{"d_expert": 224, "d_shared_expert": 0, "router_score": "sigmoid", "balance_loss": 0.000265, "router_noise": 0.05, "scale_expert_input": true, "lr": 0.00569, "beta1": 0.95, "beta2": 0.95, "grad_clip": 2.0, "batch_tokens": 32768, "seq_len": 768, "dataset": "wikipedia_en"}
Below are experts of layer 3 (counted from 0) of a mixture-of-experts language model. Rows are named gate (a neuron's input weights, with its number), up (a neuron's input weights, with its number), down (a neuron's output weights, with its number) and show model dimensions 80-159. Each number is 200 + 40 x the weight over its row's rms, rounded and kept within 0 to 999.
Before each expert's rows: "comes after" lists some tokens at least twice as common just before its tokens as in all text. This comes from a sample of Wikipedia text that the model never trained on. Tokens count by the router's weight.

# expert 16
comes after: "\n", "==", "===", "|", "-", "S"
gate26,182,209,114,174,241,205,212,195,235,195,246,193,170,260,149,209,198,217,146,199,201,250,223,238,193,192,156,141,195,221,212,253,171,200,228,149,164,259,216,197,195,201,228,225,178,261,228,147,140,256,186,208,188,287,231,159,205,207,206,274,223,217,188,112,202,214,168,184,207,210,197,248,199,186,139,190,93,180,235,201
up26,236,259,155,202,175,189,201,213,199,199,280,175,185,249,222,185,255,251,167,181,237,217,299,188,219,247,172,195,256,273,183,130,210,216,217,176,170,227,204,172,221,280,172,169,149,212,224,169,171,197,151,177,205,249,255,145,238,145,173,226,241,191,162,195,145,241,92,205,198,225,181,174,241,178,122,235,186,218,294,206
down26,231,183,224,181,221,114,194,165,283,274,240,155,153,293,142,130,169,247,159,190,259,274,141,272,250,244,238,227,190,165,186,263,162,283,158,184,115,225,125,256,182,225,241,233,200,136,144,186,226,196,235,197,187,183,202,211,169,210,233,219,215,203,235,231,196,146,231,221,181,186,233,208,237,182,183,159,154,196,127,229
gate27,201,201,170,224,199,148,225,190,251,219,225,157,129,260,193,217,202,196,123,174,190,205,168,227,152,230,232,128,253,232,165,238,182,210,182,209,195,178,258,99,206,206,205,136,201,240,142,207,153,239,177,204,162,208,153,205,203,241,256,222,284,271,210,210,130,225,178,196,263,175,231,199,295,155,182,196,208,186,204,195
up27,183,204,229,164,233,266,152,207,116,205,209,196,288,172,208,135,257,158,285,169,154,173,202,256,204,252,192,184,231,156,145,222,174,169,246,229,206,256,188,213,137,232,202,236,305,199,246,214,238,212,283,212,178,176,232,188,215,195,167,188,190,164,235,179,184,129,206,228,191,194,190,171,169,229,249,183,198,219,103,224
down27,245,179,181,222,159,221,165,318,211,216,184,262,258,208,254,135,181,202,187,214,207,209,243,186,265,215,219,166,229,155,206,240,213,188,143,140,219,131,169,232,215,188,246,222,176,205,158,216,91,174,221,178,229,237,206,149,201,173,157,225,117,191,184,200,184,170,171,98,215,270,238,240,176,260,197,218,160,242,183,146

# expert 13
comes after: " S", " G", " P", " L", " M", " T"
gate0,208,210,143,133,246,155,184,165,121,173,142,209,280,190,170,151,183,238,227,182,207,132,260,220,218,191,177,191,156,136,262,167,170,182,276,223,210,134,210,169,224,240,158,190,136,193,185,212,233,198,180,266,163,149,247,244,202,248,202,252,173,183,202,169,208,213,180,236,231,159,168,172,218,239,205,195,213,209,196,141
up0,154,150,163,251,147,157,141,170,142,180,111,206,238,215,207,200,215,214,231,201,185,172,290,240,245,207,183,283,214,159,228,237,197,236,320,201,202,108,223,200,213,245,121,190,146,102,255,168,191,216,147,218,191,217,244,193,157,248,173,169,140,241,224,186,264,255,175,191,178,148,198,261,215,168,173,264,186,253,218,192
down0,137,154,164,225,243,245,244,143,186,197,347,198,173,198,132,205,188,162,129,273,182,202,156,222,223,234,260,162,203,206,158,141,182,186,157,150,235,211,236,184,236,166,226,187,135,240,186,197,202,147,268,102,206,114,219,179,165,252,297,142,215,177,195,211,245,178,275,205,203,147,227,195,176,242,210,175,156,230,137,190
gate1,217,202,111,167,207,269,161,178,178,155,148,160,170,181,251,182,229,234,181,226,195,230,142,170,209,160,261,199,208,207,234,245,191,181,219,129,168,169,153,170,205,203,128,199,206,199,179,210,155,253,176,181,224,195,181,135,215,166,187,162,127,195,220,210,183,215,224,262,197,204,163,198,197,295,259,205,225,216,89,195
up1,211,194,219,82,238,201,194,175,101,116,147,163,283,247,170,187,183,192,224,204,171,187,198,216,167,212,230,192,180,138,246,192,144,175,248,145,192,178,205,136,208,213,159,144,220,224,241,230,184,241,166,172,224,269,223,175,268,184,177,138,170,230,197,251,161,292,232,217,236,164,176,245,260,215,178,174,194,175,183,177
down1,145,249,198,114,191,234,211,165,218,164,242,162,228,270,230,189,160,169,301,171,235,198,193,133,167,189,231,216,190,235,216,190,190,205,173,189,216,177,271,234,117,244,190,276,211,169,182,174,192,191,179,211,224,183,227,217,160,211,215,285,313,209,192,156,196,195,203,215,172,185,223,218,195,126,162,198,212,225,154,155

# expert 1
comes after: " the", " a", " and", " of", " to", " an"
gate35,126,163,175,158,238,208,215,171,253,212,281,230,132,216,192,191,171,193,190,218,197,205,259,199,241,163,243,220,163,151,154,206,243,135,261,218,206,189,189,159,200,292,200,199,211,204,247,265,258,226,136,228,147,195,158,158,207,200,256,185,154,163,218,195,172,204,142,190,190,291,286,148,196,212,160,256,193,226,219,162
up35,215,197,191,228,167,207,189,224,205,291,170,220,224,270,201,148,239,194,213,222,201,240,312,278,265,178,252,225,225,187,245,237,218,175,127,228,191,110,197,242,194,221,273,185,189,262,201,210,207,246,201,211,174,148,144,143,171,155,256,173,246,153,203,174,272,209,200,110,205,147,205,225,239,284,175,212,253,207,184,201
down35,150,221,165,215,183,166,207,186,208,215,179,149,210,194,152,180,165,195,214,141,214,182,182,297,186,187,202,156,268,189,123,293,190,258,131,220,241,233,203,180,172,291,199,236,211,224,239,169,183,188,213,235,251,186,224,207,182,232,228,221,225,216,137,210,197,165,187,314,225,121,204,238,238,122,183,239,137,213,253,216
gate36,194,213,214,187,214,168,188,253,239,183,225,249,155,199,212,159,222,214,208,208,182,222,254,241,226,224,236,152,269,248,153,226,215,153,235,240,112,171,148,229,196,161,155,193,179,208,245,192,265,184,224,250,243,208,158,161,177,222,152,286,218,212,247,146,161,170,194,237,195,183,186,208,192,219,209,168,216,149,143,205
up36,224,260,207,308,226,175,242,182,220,154,220,239,215,216,154,193,185,173,196,259,195,199,318,194,178,228,193,296,265,130,139,211,183,203,209,182,235,178,185,197,163,100,149,193,246,234,215,210,204,261,156,177,173,248,102,207,217,137,223,148,148,211,196,190,159,159,223,191,169,202,194,102,162,165,122,203,182,273,160,184
down36,186,168,219,225,222,255,214,268,230,219,176,248,208,181,146,261,186,179,235,333,255,177,223,153,204,175,215,181,225,173,217,210,226,201,250,251,257,262,260,212,288,156,173,255,208,117,119,230,264,149,181,219,242,219,166,241,157,233,281,216,254,117,176,160,186,296,195,233,153,242,220,225,199,166,126,218,195,224,187,234

# expert 8
comes after: ",", " that", " and", " such", " known", " well"
gate35,145,216,175,163,204,213,222,248,198,201,109,286,225,215,185,223,234,203,195,253,227,206,191,229,197,186,196,172,179,131,191,173,262,178,213,203,176,272,217,171,188,188,168,155,189,240,271,112,204,188,161,220,148,209,222,215,138,169,258,191,156,227,204,120,208,208,171,218,168,259,155,189,236,211,174,254,239,189,147,214
up35,228,238,260,227,118,242,137,152,158,240,257,148,186,235,159,187,157,151,195,160,193,233,230,218,182,181,214,192,228,213,119,180,175,186,234,146,202,171,152,142,235,225,192,225,179,245,149,204,149,177,224,154,254,230,155,207,266,233,224,204,175,281,213,180,153,177,147,197,193,183,161,255,129,224,180,170,169,167,193,178
down35,158,217,188,261,276,172,171,184,247,203,153,213,150,214,268,200,137,227,169,175,209,234,138,231,154,169,143,226,226,167,192,184,197,229,212,258,169,75,235,226,146,201,110,176,283,231,156,130,174,221,208,234,193,224,276,134,182,199,285,211,226,209,211,224,184,203,204,200,265,239,155,156,229,168,205,221,171,169,114,210
gate36,131,201,233,210,182,216,197,146,230,244,91,257,147,214,183,167,181,211,205,253,218,147,179,196,181,183,188,199,208,146,220,248,178,205,239,290,228,205,207,244,251,204,199,187,189,305,179,251,189,252,230,233,173,160,185,229,185,306,235,241,161,123,195,182,224,204,155,187,122,180,163,179,236,167,241,247,279,177,184,182
up36,191,165,235,169,207,151,225,221,255,191,195,206,197,255,208,199,257,251,229,205,259,140,131,244,187,178,128,199,150,212,154,190,149,197,185,235,173,142,118,176,217,202,223,247,148,163,198,152,211,186,219,177,201,234,132,149,122,213,186,242,157,140,173,216,240,198,165,166,265,191,194,205,134,241,220,224,244,181,142,249
down36,236,197,143,213,145,211,214,199,302,178,171,117,227,231,255,184,109,182,188,239,218,169,220,190,153,122,186,137,185,126,198,243,175,198,166,203,255,174,239,226,233,173,214,191,250,232,217,245,293,162,218,202,211,189,239,215,219,204,215,156,192,237,265,145,181,197,201,175,266,275,216,223,201,183,179,216,196,231,196,133

# expert 17
comes after: ")", " ", "0", "3", "4", "5"
gate3,173,161,240,226,255,176,212,171,163,263,174,230,174,203,236,231,196,217,219,111,198,205,188,202,188,221,171,153,238,104,204,166,146,205,247,158,218,252,184,255,194,221,170,170,174,188,204,193,217,174,337,181,176,144,194,186,200,221,204,188,158,205,148,213,177,135,192,120,224,106,186,190,165,205,256,202,211,103,184,193
up3,115,169,243,270,193,173,237,161,178,226,178,243,204,173,212,206,234,187,245,149,199,188,169,219,214,240,167,179,209,130,191,146,169,196,225,167,178,269,170,285,188,228,196,203,169,193,170,241,281,207,313,182,203,167,174,191,144,185,249,131,193,187,133,226,185,184,159,139,217,99,200,197,141,220,209,202,234,161,197,212
down3,252,222,274,243,198,241,179,206,259,98,170,246,187,259,169,276,284,216,259,229,231,273,130,205,255,222,158,249,130,190,158,233,176,235,203,219,199,221,165,228,260,168,147,164,216,196,229,212,236,212,190,224,204,256,149,181,156,176,200,139,232,236,195,179,132,284,200,206,186,226,232,182,219,232,154,242,213,245,235,204
gate4,200,174,190,213,176,207,178,198,226,236,258,227,200,219,223,138,227,201,176,148,189,213,186,184,262,214,134,260,160,220,188,239,180,177,145,207,179,175,226,227,225,194,150,155,213,170,202,255,207,219,244,198,188,199,193,270,239,219,170,189,175,124,153,266,163,149,250,229,216,197,168,132,278,198,200,180,125,189,316,217
up4,164,200,165,206,213,217,161,186,205,260,238,157,286,190,217,175,215,222,198,168,142,246,182,236,312,197,176,209,181,217,209,226,185,207,185,186,153,210,210,180,242,163,170,136,187,167,219,321,217,233,214,205,207,261,229,225,201,202,203,228,153,211,187,189,139,200,203,220,216,57,186,160,296,169,186,194,162,193,274,201
down4,230,206,203,174,250,129,84,178,216,196,251,252,255,209,234,153,190,264,219,127,215,276,169,188,121,223,189,277,156,196,189,278,238,262,176,166,216,246,216,246,196,161,183,237,181,199,182,187,247,183,238,188,156,185,196,154,240,214,160,205,153,116,156,163,220,151,215,232,129,171,182,122,225,178,186,186,166,182,164,155

# expert 0
comes after: " ", " (", "–", " $", "/", " #"
gate3,190,235,188,171,200,267,177,217,229,159,190,213,188,251,224,178,226,182,147,188,189,230,167,216,142,207,159,156,250,182,232,135,169,204,176,220,187,225,189,216,228,111,218,199,198,266,195,211,222,219,219,238,178,140,183,203,197,333,196,218,184,144,156,239,195,305,199,255,173,151,156,291,227,257,137,189,195,180,103,185
up3,229,214,215,203,168,233,179,176,278,119,149,195,249,184,250,216,208,200,211,263,236,212,122,174,87,235,230,122,261,220,191,248,180,194,217,205,265,180,163,251,166,115,183,171,197,249,222,211,213,191,217,218,127,179,223,185,210,202,221,222,149,131,212,206,154,171,135,231,218,120,162,157,168,178,141,221,149,215,143,229
down3,226,212,234,205,162,126,160,272,200,169,232,170,229,209,155,268,249,166,162,180,205,228,216,137,237,185,238,225,274,204,271,97,167,207,210,195,185,201,213,187,152,268,262,179,217,211,174,249,183,130,176,171,195,191,227,185,176,157,189,212,145,264,185,187,208,167,234,229,183,207,233,142,242,213,273,147,222,185,283,110
gate4,162,179,223,204,199,193,198,224,173,236,222,247,132,187,211,201,219,216,139,205,188,183,231,196,182,260,330,248,180,226,166,246,255,215,219,155,212,166,218,146,248,233,141,111,236,127,242,211,171,265,176,192,229,149,243,190,175,164,94,138,198,237,245,176,221,196,174,182,149,257,295,255,191,156,157,213,94,143,254,235
up4,183,205,200,182,213,124,275,147,179,255,215,240,146,240,222,241,168,181,155,165,203,296,204,95,174,159,132,235,208,201,215,96,265,206,177,284,167,230,148,147,230,203,164,270,236,198,133,174,203,213,156,185,160,185,161,247,215,177,257,221,212,240,221,260,270,160,176,265,211,208,196,202,198,216,203,172,196,251,285,239
down4,190,140,185,230,236,218,200,234,289,211,186,247,211,198,212,190,168,177,163,201,249,161,151,197,201,124,183,188,238,182,171,242,139,153,122,260,195,211,168,206,163,260,178,200,178,250,202,208,238,166,212,260,284,256,183,195,152,216,215,227,214,280,177,196,260,242,178,152,180,191,158,235,159,193,262,235,185,169,205,145

# expert 23
comes after: " of", " in", " to", " for", " with", " as"
gate3,223,211,171,176,124,158,245,209,151,188,200,202,177,247,200,174,129,193,218,303,158,265,209,192,205,250,187,178,147,179,193,218,206,160,231,208,177,197,208,180,155,181,299,199,197,139,171,219,183,180,154,145,243,215,262,264,181,99,268,196,254,240,210,203,177,187,206,273,186,166,240,250,176,250,194,181,170,262,231,226
up3,208,95,204,181,226,179,175,253,233,139,174,200,285,243,171,275,171,199,219,72,228,245,191,182,236,165,235,208,230,204,152,225,239,262,114,172,180,234,220,177,210,198,140,149,166,210,208,223,224,163,205,157,201,173,142,171,151,262,113,207,238,267,193,216,146,102,232,174,208,182,237,222,217,144,235,214,229,198,223,201
down3,273,217,177,202,251,280,207,249,172,184,158,243,179,166,165,172,194,183,176,143,135,261,252,165,177,188,297,218,168,173,216,210,111,163,177,209,231,261,208,171,230,169,150,264,191,153,192,159,161,180,161,194,212,207,193,258,161,189,155,174,205,166,221,165,145,159,186,182,251,221,203,196,284,249,181,211,152,160,230,102
gate4,151,217,217,209,187,165,172,189,199,148,156,200,241,133,173,154,113,242,223,217,140,177,119,194,171,178,138,228,232,134,243,168,238,264,193,223,253,265,256,295,228,176,197,166,175,207,161,207,177,213,168,233,257,177,155,194,217,188,227,188,112,189,129,169,142,280,217,197,212,186,242,187,193,220,190,124,284,226,218,202
up4,257,174,208,122,222,231,198,267,142,191,156,265,178,168,246,173,198,170,196,222,199,187,255,204,172,201,183,230,176,205,248,152,211,209,190,145,232,148,161,161,239,183,291,195,295,65,236,145,264,236,205,168,196,175,222,210,174,235,219,178,231,200,254,255,185,228,200,255,245,172,198,169,210,181,160,282,240,214,118,143
down4,150,202,152,160,231,129,169,217,270,129,220,255,252,237,173,257,217,272,261,196,129,171,178,205,222,192,152,204,228,249,184,218,187,211,224,191,199,250,227,138,154,195,227,161,234,254,246,285,221,180,159,183,168,162,260,138,211,85,180,138,146,210,197,181,170,292,224,157,172,198,165,233,149,252,197,141,96,146,200,165

# expert 20
comes after: "\n", " |", ".", ")", "==", " ="
gate29,175,252,223,121,209,254,205,205,200,226,246,220,198,227,244,203,169,165,244,169,250,209,192,167,175,162,212,196,225,133,275,191,287,194,177,253,218,189,236,238,205,207,231,133,160,261,179,184,122,216,167,210,201,93,234,145,221,208,238,146,233,242,255,173,209,184,278,218,176,169,221,161,261,212,262,192,197,201,174,151
up29,226,272,197,158,166,259,281,154,172,182,224,234,206,168,217,194,173,235,202,145,198,188,220,175,242,203,231,282,194,166,204,141,258,186,215,267,163,212,170,207,144,163,250,109,207,273,135,215,211,194,253,236,244,218,217,169,192,177,196,217,147,222,182,196,252,157,211,205,180,165,155,226,234,180,204,153,182,186,276,175
down29,174,224,190,223,154,241,293,170,188,155,191,259,181,257,253,165,145,192,238,199,180,162,214,230,230,242,138,195,238,258,195,174,246,247,254,168,157,254,208,199,91,187,216,237,199,172,176,176,237,215,185,153,135,170,272,191,158,201,241,243,145,176,182,188,171,204,211,210,119,178,174,195,121,158,231,218,205,251,238,177
gate30,192,199,173,267,216,158,203,152,245,203,216,176,247,221,159,172,181,182,124,148,105,236,211,187,229,233,96,247,292,250,126,196,236,179,191,214,242,138,174,228,241,182,268,144,127,171,206,237,220,241,248,187,190,163,239,241,256,185,247,241,192,173,244,214,221,169,221,201,248,226,177,192,251,192,159,251,160,199,117,278
up30,178,178,175,234,163,175,214,206,235,229,152,187,271,171,93,205,169,248,204,199,187,195,224,192,206,264,108,241,186,232,221,221,238,148,155,194,197,186,231,223,287,239,182,234,222,168,213,226,197,274,222,175,150,106,200,234,134,198,256,180,211,204,238,210,290,197,184,227,234,154,178,191,297,184,215,196,179,234,204,243
down30,209,168,278,240,183,211,185,187,251,268,221,209,151,194,205,245,192,201,198,193,145,259,147,201,229,218,181,171,156,185,239,122,254,183,245,228,201,218,198,214,199,195,228,178,164,136,132,208,202,170,169,217,208,154,229,180,257,197,232,100,259,167,161,205,210,189,191,200,200,187,229,160,146,199,131,163,182,127,226,229

# expert 14
comes after: "'", " the", "’", " \"", " The", " I"
gate29,236,185,117,210,210,223,206,100,138,208,177,223,280,230,205,280,271,152,209,232,163,186,250,223,174,196,119,283,210,229,176,223,207,208,196,178,209,197,202,146,230,183,221,170,175,214,233,254,198,245,206,228,195,232,221,136,223,260,158,251,199,261,194,221,142,177,228,204,166,193,169,212,202,249,274,267,193,197,224,186
up29,243,191,181,171,127,215,191,252,208,189,214,294,245,180,211,221,177,204,150,199,216,226,117,206,200,213,215,161,258,102,226,156,169,158,199,181,211,250,196,216,200,162,202,194,215,222,140,145,215,245,200,190,260,70,133,255,211,168,195,217,233,156,258,186,288,161,169,209,181,203,245,181,207,204,156,170,140,205,135,230
down29,138,195,156,243,134,200,190,181,212,231,225,177,185,275,156,224,224,230,239,228,198,200,246,168,225,164,300,155,200,213,169,182,202,199,161,266,233,183,206,238,192,122,214,186,210,218,188,207,228,208,162,187,163,134,232,212,233,249,197,108,144,260,167,269,188,151,198,136,140,202,246,224,229,171,120,198,240,191,222,128
gate30,121,244,170,158,195,245,218,161,133,145,282,220,222,180,195,181,270,196,144,185,192,224,164,205,230,192,176,150,161,186,213,185,144,149,146,175,221,290,168,149,185,283,130,265,197,197,239,140,289,167,165,127,198,184,204,258,238,193,136,236,196,181,201,296,164,161,210,209,188,185,222,124,203,272,201,238,218,256,196,229
up30,193,222,209,190,215,215,172,204,244,133,251,173,211,174,150,114,299,184,156,124,128,210,182,216,216,165,214,171,273,212,192,242,190,185,200,208,229,185,246,92,202,247,158,241,176,204,251,178,293,119,228,82,270,147,170,229,242,181,158,240,130,194,208,196,175,282,208,205,217,180,267,226,255,221,216,199,168,254,139,242
down30,281,152,184,238,171,185,286,209,252,161,236,172,248,166,206,214,233,217,214,240,180,247,169,260,120,216,219,236,164,158,259,181,216,113,139,254,267,308,192,143,259,210,131,263,200,163,202,205,215,144,192,180,181,219,224,249,197,193,108,229,194,182,178,144,110,115,217,165,254,202,211,227,215,231,218,221,182,191,161,262

# expert 11
comes after: " |", " ", ";", " —;", " on", " –"
gate3,247,222,170,252,173,177,201,251,323,218,165,227,170,223,226,179,227,130,219,162,300,144,116,151,143,185,180,146,193,208,154,234,164,172,186,192,156,217,224,160,226,216,244,236,250,197,217,207,271,251,274,245,255,179,265,190,237,192,258,191,285,172,164,190,189,182,175,167,236,119,208,215,236,247,237,133,227,226,227,229
up3,244,195,189,186,153,154,171,190,138,169,203,216,195,193,242,190,152,257,173,180,130,241,239,263,181,209,194,253,196,215,214,156,218,251,201,228,218,189,208,228,228,190,157,210,206,195,221,195,156,163,120,207,122,259,184,239,186,190,211,230,149,205,230,210,253,152,212,213,212,296,129,164,212,163,185,308,198,205,142,210
down3,259,247,220,199,253,206,166,136,261,232,115,180,198,203,244,226,231,199,142,216,190,226,222,166,192,235,148,134,143,198,182,196,227,168,137,181,189,285,177,301,158,205,153,226,223,222,123,174,144,221,144,163,181,215,217,206,111,202,179,246,192,194,240,207,214,223,232,154,177,226,142,284,253,200,188,196,178,217,156,219
gate4,253,201,215,147,258,256,90,215,216,202,173,228,165,207,189,180,138,187,241,200,269,137,227,219,196,230,146,167,266,140,190,205,205,193,239,210,125,189,225,214,126,135,197,165,263,230,215,204,176,205,209,204,186,225,178,201,281,211,144,225,231,220,228,209,200,172,195,205,266,206,201,218,289,152,181,200,263,194,208,204
up4,242,223,120,247,175,176,247,165,219,226,254,203,219,246,193,280,192,188,147,136,225,165,139,193,180,190,175,205,211,191,239,215,141,159,221,211,129,213,142,209,222,181,219,222,184,272,236,132,239,221,167,141,209,189,153,184,161,183,162,131,139,166,247,197,221,251,174,205,172,181,137,222,172,206,233,197,228,203,119,185
down4,228,280,134,251,257,168,255,137,171,217,199,200,138,206,223,166,204,260,193,212,264,185,134,212,124,195,244,193,266,172,187,140,149,248,156,282,253,236,234,300,203,241,194,171,146,161,150,198,218,257,270,246,231,178,246,193,128,182,183,208,210,157,235,224,219,184,203,236,177,248,176,237,216,244,254,170,199,185,226,187

# expert 5
comes after: " |", ",", ":", ";", "|", " –"
gate8,180,252,229,109,229,214,237,217,139,160,208,186,183,182,209,198,228,214,180,165,207,140,221,222,230,200,266,167,130,203,175,189,250,195,211,281,244,247,220,273,218,223,145,205,226,166,144,182,226,187,206,170,225,237,242,219,183,181,240,181,195,258,244,88,283,180,209,230,254,248,227,272,141,168,130,173,184,258,99,202
up8,172,185,153,211,171,170,144,184,176,174,202,209,225,253,265,183,187,168,223,156,187,138,208,214,195,221,284,136,257,177,188,238,200,157,138,160,152,207,161,195,99,152,271,206,167,186,230,258,133,282,164,132,231,177,198,192,162,196,231,242,149,237,205,173,189,174,247,199,190,196,197,160,261,177,180,171,189,191,205,202
down8,173,199,201,221,250,255,154,188,217,158,179,227,195,220,165,247,223,125,191,143,208,251,231,148,184,124,220,242,192,242,231,224,210,250,199,197,185,201,189,127,190,178,169,149,190,174,183,190,147,149,183,230,166,196,248,150,224,220,118,234,177,167,145,170,232,225,225,231,247,200,242,233,245,248,186,201,190,199,213,206
gate9,143,143,118,263,193,153,278,184,236,145,233,189,188,202,151,184,249,260,179,271,251,141,215,219,181,236,138,177,245,189,190,168,173,187,149,207,92,172,199,185,164,152,182,213,233,174,184,188,243,220,193,279,179,147,219,178,162,244,290,123,262,219,223,125,217,241,252,196,200,171,197,166,207,245,171,204,228,184,211,178
up9,227,194,153,175,211,236,226,164,200,173,252,177,172,229,173,132,203,100,237,201,194,174,224,201,265,199,142,191,200,228,175,177,200,252,186,196,171,160,126,126,243,151,131,167,274,155,243,187,187,146,172,226,178,163,179,232,257,247,199,181,144,202,212,173,146,259,243,181,196,143,148,153,180,184,125,156,219,212,207,214
down9,145,255,176,184,156,206,196,143,193,227,253,179,206,218,196,135,185,250,198,207,99,172,223,171,176,180,177,217,209,155,146,142,206,204,178,208,265,209,308,239,230,233,171,164,218,225,214,206,268,75,257,266,171,187,205,174,182,215,216,190,164,130,168,188,191,202,301,272,264,164,218,124,238,192,110,175,229,210,191,143

# expert 7
comes after: "\n", "-", ":", " Phylum", "ia", " Animalia"
gate8,200,163,226,151,198,180,210,88,54,230,156,238,257,202,228,123,142,294,177,181,195,192,123,181,169,192,253,184,238,175,199,272,186,220,221,160,179,182,181,215,143,182,262,185,206,243,208,162,173,237,205,246,216,204,157,215,167,188,209,228,203,176,180,206,250,213,122,160,257,144,249,186,216,269,231,173,164,190,196,254
up8,240,223,234,168,238,281,209,179,209,174,202,209,205,186,189,200,151,206,188,224,216,206,230,171,219,205,213,167,223,201,234,264,221,213,153,272,164,232,135,237,193,222,147,196,165,187,151,198,125,213,185,166,154,199,180,233,234,205,150,197,216,202,276,195,291,237,175,142,206,137,225,242,256,202,220,174,214,110,220,186
down8,202,247,121,143,199,203,198,158,124,238,230,236,185,164,232,235,150,213,150,186,239,232,198,229,197,237,166,190,165,196,153,151,252,187,199,201,198,230,172,191,175,237,193,259,202,164,227,120,188,253,199,131,172,196,144,247,181,159,206,163,202,211,200,266,212,167,182,166,186,262,193,139,185,176,200,191,198,234,156,123
gate9,161,158,278,144,276,227,192,192,230,206,143,240,168,186,199,264,236,226,196,183,293,190,149,141,203,253,212,188,248,216,164,161,148,233,125,215,210,185,164,188,164,208,242,212,166,229,191,151,88,178,90,135,211,133,102,206,250,212,248,141,267,211,240,229,201,149,222,223,124,172,228,217,197,214,181,266,216,171,224,184
up9,184,147,195,153,221,257,272,264,211,129,66,197,179,188,235,216,193,290,173,197,246,97,152,171,187,216,192,203,320,198,187,172,166,204,202,210,192,209,239,237,162,198,226,238,186,220,183,193,226,240,80,196,175,162,175,197,217,205,258,152,243,198,220,234,193,212,226,189,203,183,258,204,216,243,192,214,171,194,252,258
down9,245,271,158,168,194,208,229,205,179,214,202,183,244,169,185,207,190,118,131,213,210,240,144,218,214,209,197,174,183,193,195,221,210,241,273,123,188,197,206,148,208,200,168,195,203,163,165,173,255,232,157,191,193,153,163,172,142,192,99,242,233,192,247,249,189,207,241,203,253,176,143,203,172,168,229,180,196,138,154,181